{"experts_per_token": 6, "router_score": "softmax", "routed_scale": 2.5, "balance_loss": 0.02, "router_bias": true, "init_std_router": 0.0188, "norm": "rmsnorm", "optimizer": "soap_variant", "lr": 0.0025, "beta1": 0.95, "batch_tokens": 32768, "seq_len": 256, "train_tokens": 289800000, "steps": 8844}
Below are experts of layer 7 (counted from 0) of a mixture-of-experts language model. Rows are named router (the router's row for the expert), gate (a neuron's input weights, with its number), up (a neuron's input weights, with its number) and show model dimensions 0-255. Each number is 500 + 25 x the weight over its row's rms, rounded and kept within 0 to 999. Numbers have three digits each.
Before each expert's rows: a language model's description of what the expert responds to. This comes from a sample of Wikipedia text that the model never trained on.

# expert 44
Description: Capital letters or first pieces of proper names, often taxonomic authorities and sports scorers, e.g. W-iggins, Sch-legel, P-achu.
router:491432509501471460542523530529526479520519498448466460503533502499501502520523486500435486492491540478521517502499506525441442501496488510486479488529506496531469492472482530474504512515478492480547505530491485473483510503538517494469504482524494480518493486489484521500489512467499480486428517494497544500480459516500487516492532501518543544499513491520454484446464491484472502516482531518498534506498481502515503525481522526483509478478497479451518483546542465525458511476485485499531501503471547514462484492539454492519516527535474522502523522515533509476484438483509487480465519457456486484509548505517518503504557483521469507513511518486517490502506511472505468474559507529456474510489451494551494505465509522507484534495507480489514501486526480523523482475465466
gate0:512504526552493454467481543509507500548466529508539479551490540454501505517542515481498487497475497494492522439477527475517498474529523483479521476526471493504491453532526477529520510527491478528436455530484488513495478477523477520508506528498454505548502544475536542527515522515508480521548498496481488507485480503493468523472490508511470505477510496502545523524493513490522505488496488479449528517496527464508549534528483476507446493512491467481493470531518481473509496501489458509534449521487482501503471490536494520483466517505437474510526518519554479479489510469510522491514462532530523539557482483492527472485522479505539499502534495481520521506464493543516504512469478482478474531460481498487516539489509494478515508503480521546474490532493486503542470478507512
up0:531468455460510492486497504519471509562587501529478508506494491475491488470520533491527529486550461503492432503472476484500506499502502469526508492525560486460487504493552495479513524515461516466519543467479534505504481484481540522503523528487474520473489495511525490469478543466486472509513485493500506455482530476482523514510495499501512513503527520481526457484505491507547472509519478519498500502508516545531537493530491480505543458520468542518468480477509521504460509513525556480499498512480525495494510470472464501512521485526524478564534494511512515426489457502472480416485515532471529491490490508493513496504513505479494510473484538508481492473534467520497473508502493483486493499534480492514501476549487512495509523525508510505507477507506465490506441549509491

# expert 23
Description: Capitalized first pieces of split names and words, such as Ne in Neil, Mon in Monsters, Ma, El, Ed.
router:468540526505518503521486525521546529504477503464468518537528440462522511503465494507490522523488536498496549541512511491496471441513512494486475524504505470491566482482481491469518480529481500536519477540505497490480495475479516492481512466525492526501505541490473516487520501566517546539518505489507530532516471464431491478500483486490434441515486497548508544490468480501507521503550509508480444519537524483494521488499526498487533509472511497526496505516502550488514499517552522519532480521529470475498489496489455507531495495509533484527506510518494462488468500531449492529477480481496483498512506507476489530468469461536504497482581493488535524504515468516484521474510496534502495511493489506504504488519521502523512490515516524489546516444509514494452518495500472
gate0:502522505494472494492504503515508506540501447480507522510486500496514566425598517525465585463534493458490514475501498519482483472474510484501482482512507551519516485450469462513490483514510495493477520548468488561529450517493499483483479514508530518468502504527482453517464522489499516495479493476471485528502502507466483513494479516514505484488461501504537504473499527492506486514522519467509511536494514454508462514475485487486513538488472485524493460475501496518504503547507518475482460519492537474528490505485481517457503491500551495516497474514454522542493454522499501459511518531539504466473484472517485493484500487487543514484521500502492501497505511494434484548466460510509505514502513484471478548508491531479527496513506532499504515511475486453449485481524487
up0:476516531489508507512532495519465523506501502488520478503518484525500512523507484467474522511459493487540470496520563476489549487516511478503497514513520497499505457484537537509520480486495510548462521505502484500513504507510517491510457473512455464498505521515511485528547497518481473483466523547496500560448512496522515523506509546470556517544504521462505474511500545495534499513466533485501528447530505524502509528499525493534498484523516473500504488433468503493529487488480493505493518566545471472509448499496528474514473506515478531507482477476451513494457477540560456466469492461472495514485496495487465510513488517470494548504487502504479514498483516569468492512531474464492520501447513498489537538519479494522482482477485471485454508466526497497521490502478539

# expert 36
Description: Forms of be (was, is, been, being) in passive or copular clauses, plus -ly adverb endings like badly, violently, thoroughly.
router:531536527484492501512468502485544468517485483464477524560530511506493473474478456463473505550443509448480498485529487524528521532506476448519491500505494475545521504481502482482466540487464465490491485552478522545470502503548511489457498490492503493500503503533486491439471513562482493540482482509497496516477523502475469484508471521521493513480535533507476500500494509460465498510485493541493502444487503533458514563532464499534523521508506499510485473514528487510506519527490507483462509469470467530519477508492497477463495484495517513471525461485517523524474509493486475506532489506544533519527474504471475539478511517460471467513479531517486489515491467487489518489445506495467490495495521507477481480557497507478541494518467504462479506482521552510462519546501482
gate1:532491481502528512484503513515516480448472531517506493477496514525529527474480500517485495520531508509503504518519487544496540541520512504472495557476496503476494508494504494492526453511524498462524520515508533509529518501493474500518483527518541546482444491503497498508460507478477483510510504505489439523489506517500504489533462515491483514507492505510473484467479518514527526465542494490536464511523512542537543492540473477480512506496466506468476485564532496500492453507509504507496527528522504532511551532475556510509506533538526475498508536510546490474493522509507499475526472419518463472497480465504513505511456455456547507502503483453520505488526529561467515527478479522507520489511467511507518491501489484461484519594489498523547527475502519496493493470491533
up1:502507472489504523492510524501484556510498510502530505479460472474453501495512528511461547521497475491487451533503506557502497524498485495460438478457534480515509500498425488487525505463481477469521510502469499465440467458533526519539481482526480497500473485491529487459479498500517502501531502518508492526502483517519516505523489521531491527516482511480490507505500512512486508536516482503504498473495500503529482470478464560452467513509515532496502493501561527523460547468505528499522535517481472481455481452430495459531470492528500501463463513537483494497509549462517501471489471516494543539521525488516493476473482524521496466500524486539440517491521499473465501490503492470524500474455477453496476466515510524473496528491497533505515508499488501539466503506503491

# expert 55
Description: Opening syllables and umlauted vowels in European surnames and place names after an initial letter, e.g. Hurwitz, Hampshire, Sæter, ö, ü.
router:515510471535501488482538518519504482451502501510466515502536499510475516474519480511508526543503467507523522519537502479511462463514519470490477519509528455513526502508551481485521532520511524544487506527480496483455512501535491542513492462462522516474511494498455538497509493473505548477497501506518530518502467511508492519479521542512466449490466528469524516499483503540533517478492473505514502520491511525499485492491521516488464512507474482477454480513477495467535518485502483494551475533514525494495476500475477468554509514518456452514530538470481480500466539489478478448491469503487475486506505519475469516479517442509531470516528530531492499476508473502494539494540476554468570485484466511466540501475527477548537519463521484475527488465510473474489466493476540
gate0:537496518439521498473484540500485514498528524514509511536485509523529519500519530479539509501490496520471517486518527507508478484504481504462508491495460485491522511544501468516455512502512594500516440515542468500558532515518507527517467475523500546485515517517482491512530543496517493494508495513499484513577557554529533493537461542471476484442506529465504466508504482492451553499493500495486494468497468543453529479481501501476495500523486501490473518464514502527485521527479495487515490500496487508499484483495501492529516490490511514533434521522516527481501518487495537506469535529510498534468461479469504536496471479520524456487521542493523536500473513519533513481500476518534536555487515489455474486522520526504510476487513503486458486476500479520502488499496495
up0:490522481490510512472466460479507515530492522503562452470471517482521519475509496487477493494463464535467514518454499492483494527528528453486481496511489537542467485492479496494498501474491489518500490457500466504493476535503497453508481508502471533469525534522504519485498537474551501472508509455539546454490470497484481527490471496491527492481498486507498521470537445458516511490476508473489516514491521497497503526499482481500492473474458583543450522479493502506468475509477478498518524506514489489510503492492534510485516490453519495513499528525528512505519514489509517540463506510514472450504463535517516474516507474495499477470504495479512522494476530467536539549486474471555569489499493477539501544497492499520497517527499486469553550519506494500466563521507542

# expert 43
Description: Bare space tokens after pipes or semicolons that start numeric table cells in sports, election and measurement tables.
router:496502513490540545513507548441523502479486472480446487458523503458504491522528539490522521460481503511529518497502540456490545502484502485523458499489480507473548483516467456504494505517544470504488506510492493503469547514498487517499497471519471492489531523518492528510518470463487474529486493526483511495498515550486504468522474487463465522518489511519486545463503516503477465479524529480546487525520472509450503499514543473513538450493529507479505509463491482479465454492502496507498509483484504490483558537529459496488449479494502551499537536500476480473505473486500479525504482513503509483557498499499489479539489511569492505531523486500464512492471457470473473495483537501523518474494492539536481561486546507515488538492535509505505517510521491516460491556512493
gate1:481537485469538555482524471522517559425502476497490543488472518514461421514511524467457542450531533522498484521513492497525494507475492512482513498466515483491515529497494545499448516447483538535525519492498489505492517520502476509542492463531503466509516498481524502501519489510493482505494459530561506501464492509487507476534471467491495493489525532490547511497518518466529497532518481492506492510525493566523530473543489486526503541466509485464537498527492473540497467458497507487534499503527473484481504461513514513477484486466520519515516530475467491502527500500538528513499505495490480494526516487526478482517495512529459499485495521479450449555522523515464522514494497450457494514515502479521496524511479506529453510510524458504486497496506503500462479509529478
up1:527501515473503520553509538476490501542559514443499505478529508499466480515460562507535507503491483482492503530514511506481547543468529472492481550479502485490500487512514497468495492512536463507524511545499496472540491489487481517459477526536506480544519526513501515530491506445466500498489537497506513542480516531498510500502470482491534511539544557467508498510514491461485490488490530427484475473523461525471444486497526483486519484526471495480466500513492480552509458516484457527505506535472526515464471530521461503504537516491519501488512497510488492515510503473462523515519509537477479485510516531470504512512495497501481491536529499552464531507511481493513530537491528492510509480535508575509479510500465492496491498505491508513524541566487489556495472493488492

# expert 56
Description: Commas and joining words between clauses, such as , and, but, while, which, although, after a subject or an opening phrase.
router:461457519529485533465526456493502525485489523525494509521541503485467508483532542497463482486527499484512491511519500490517520518485475479544543520506513502515486496513519502533498515552478479459471548531500519542525486500474499538509529480472469507462526512516469469468456475468514456541551515548501476490528530476461527481534468469493481478498528495520460517507523488495465523503481542519513521466511513492507488561488491492493505480548490439530519503490515480458478456510505486475465513518487510497510532507501485543486505502474451517531517457512480523535491524520504508489487483485504485506502490521461501522496465510529473545485455473517523473465500489479518496519460520561524484482468515475516477503530439496495471459464468506517474517510456503510475491510465482
gate0:522500519543484504450439488433492494526521485523504505497527452518525533488498481527473494491506504491476508482506471497503475490567508487531483555486487480522483507492455513498520490502445488496538503519523520494531519526479485476521494481483478516462505526544482488479465494504537523501512496483499507462503504489501500515484507527497500504519507541523511486497479503495512486536544441483542537484541516509495458482500495440476491498471517458527520488463492488492546530500536504489587506487531506496514500477476520460507491497505481525505522517507507488510499539493488500498504521506528506462512520497524495484516486536486511482520504538467431507499535522469473465458496499476522479500478464473504485489499470470517584480493484417490534516536481495538487521499480453
up0:480479480522525487470517482520500551499523440515478528487519511462495517533451491477534522492521532509513514523419512488495499510483528505480506485433467533497514514492511479509485504437487519555472499473547508528531506524490487472543489460510480490475504502499525507553501447508487512500466509476501479525496488488480519516506506526519468496487498471490459470536477520477521478511502488540441476517523512491546515502509532469520503509511449508486488471501514513499486508485467503484551459520513543490548482471474527521499474513507522483515536447532466490508507439483515528483473468486491479503473494475501504529509462527518471531468478480520516504490522533494465510512528504492454588470490487484497505522501500509526491551509499490508490486463509481497488467492519532

# expert 19
Description: Generic concrete or abstract nouns after articles or prepositions in prose, e.g. cotton, corn, gold, water, power, life, rights.
router:450490503456487497501474459452512492480527495512491479475462515453499510502516492523547493461498518496473498516537493483491491534509503521460454507504520526532521517502516489470505513509473504492554464466526459461504505480516521488474493515503518522520457477516457508568486481449485498521500466488556499499515462495456503452493539499506484537475476485506511514534479489511509506489535522516525526512507458538475495486503521516534484470530529511475463462513537484443491487495478485497477499481498503504510507490511507496513506532515504544510523538472534510493550512495507508555518504534513526495516499514465479521488515511531484466458541486525454526523484484493499531477516515462508480522526501476516505547423507468455535440464514507484467488464500482497500481513446495
gate1:493498533446497469536488457511496545526482524471523480451482475454514532521508504514483504478510498470486483532500526472502472539488495470494490463481514479473546486554489476499517523468544495532503510480513501484442482537517503483499525477530514517551502495504455502535496514496505535508523480497515449546550492498495527491451490500490431492476511502512530526509508449496493482441482468496541479514508478503537463505528484533500530512538480438520483512517487498483506501483515493520501465533470502481507480550493512481483484490479562479531515466502491470509510478533487467535519511520486491540527450476464511501497517490486497456459498517501494484536523451517514508481526508509492492525512520497499479517530505440456521467484508471486521494491479453487485532508492468
up1:514529469563530520530502489472495514518455498500490519519558459511497508463474511476539519484542469460501515483461458512480513491508541539480470519521535528472555502480527483492487546468503497470495520514516502474494477484481480474512532511502484541496489449506508498521533536527506512515494457508509553478515469519532507494484493455491524471548504492499463506515492467482516532478424509504432494494488485497485501478501457450480533466487473494483465553526488483504496545514485510521491550510476476498516460485543491485545513464499489508518534463491474499535498503503475533515495449475484540511476522531498504514482505533507514489528509493546528498499541472519500492515521485481488529518521471511464470489484535491516494505523500562477477490496498476531480491472501513

# expert 3
Description: Auxiliary and main verbs right after a subject noun or pronoun in biographies, such as was, had, has, would, and.
router:460533510521499496479513484488457505504500519501455542527575520525481491448511478487435531525529516498486503524506483515501490494522511486503487520500454516528501543519518502499470539524476523520480521519461543531525507498513519505495493455498508470487507495513460535502468553528476496538474497516479488478494537532471496477541470520486507448470521500547473478457505529510497480478478466516473528475491491530452541505522482519566530476524521488516506494457471536512470502489508507481501460513494455464474509493503510471482492524469522528471489489453536503516494524525527477495507525496515501546514504479493473507498508508472472563517466514483495519540522509547492529521455513515500527474498514540472489509543480504516505503533493482479490476507479549467501514539536471
gate1:485510470519504497478558501493499527461503464501506507470523471521469510483444484492505492486498518499496463539475546521515484438479490519536469472499491481504540495483554506519486507505520568484540481474481501496521543494478472481503549505457500481476491459500533520521451516494506487502487490535500496516473455507498494520459495489504521457527440489506488462502493515477500463537527495473498515558516483520500489505514535500518514443496477503498473506488475497446526505485461527481515491501507505562527504480463520509473492520466531485561494523529512476500513490470525504496502512491497527485503481532471476518445495473438479477494514473491511498484497555531505519506470519500538553458539500508486495508475527515531512447536517517485526474465464494531512494496513469
up1:495498503503475478487501528482476497477474481522533494499512500510513412483504544525466501503535524501507484536479516523528500471492484492497434472505484475486515537504523505492505515514508496465528496490535500485513510539503532492466485517482503490484506506545516504559531541477525521515514526504500532528516525486544519491519497543552466476451509520536442517451489488490499507501505524489491509474514535492511475499509516477493544477489507502484482517488449470509489512516525495500546474540540529524492480499498494483476510488513492493480517497558521486500543537522552473504525512491445489550498525521509479550525498487471489502470488505545495491540490497479476493501478519478508465445517462475479583446518496494498496511515455535511507502509498485524494530505520577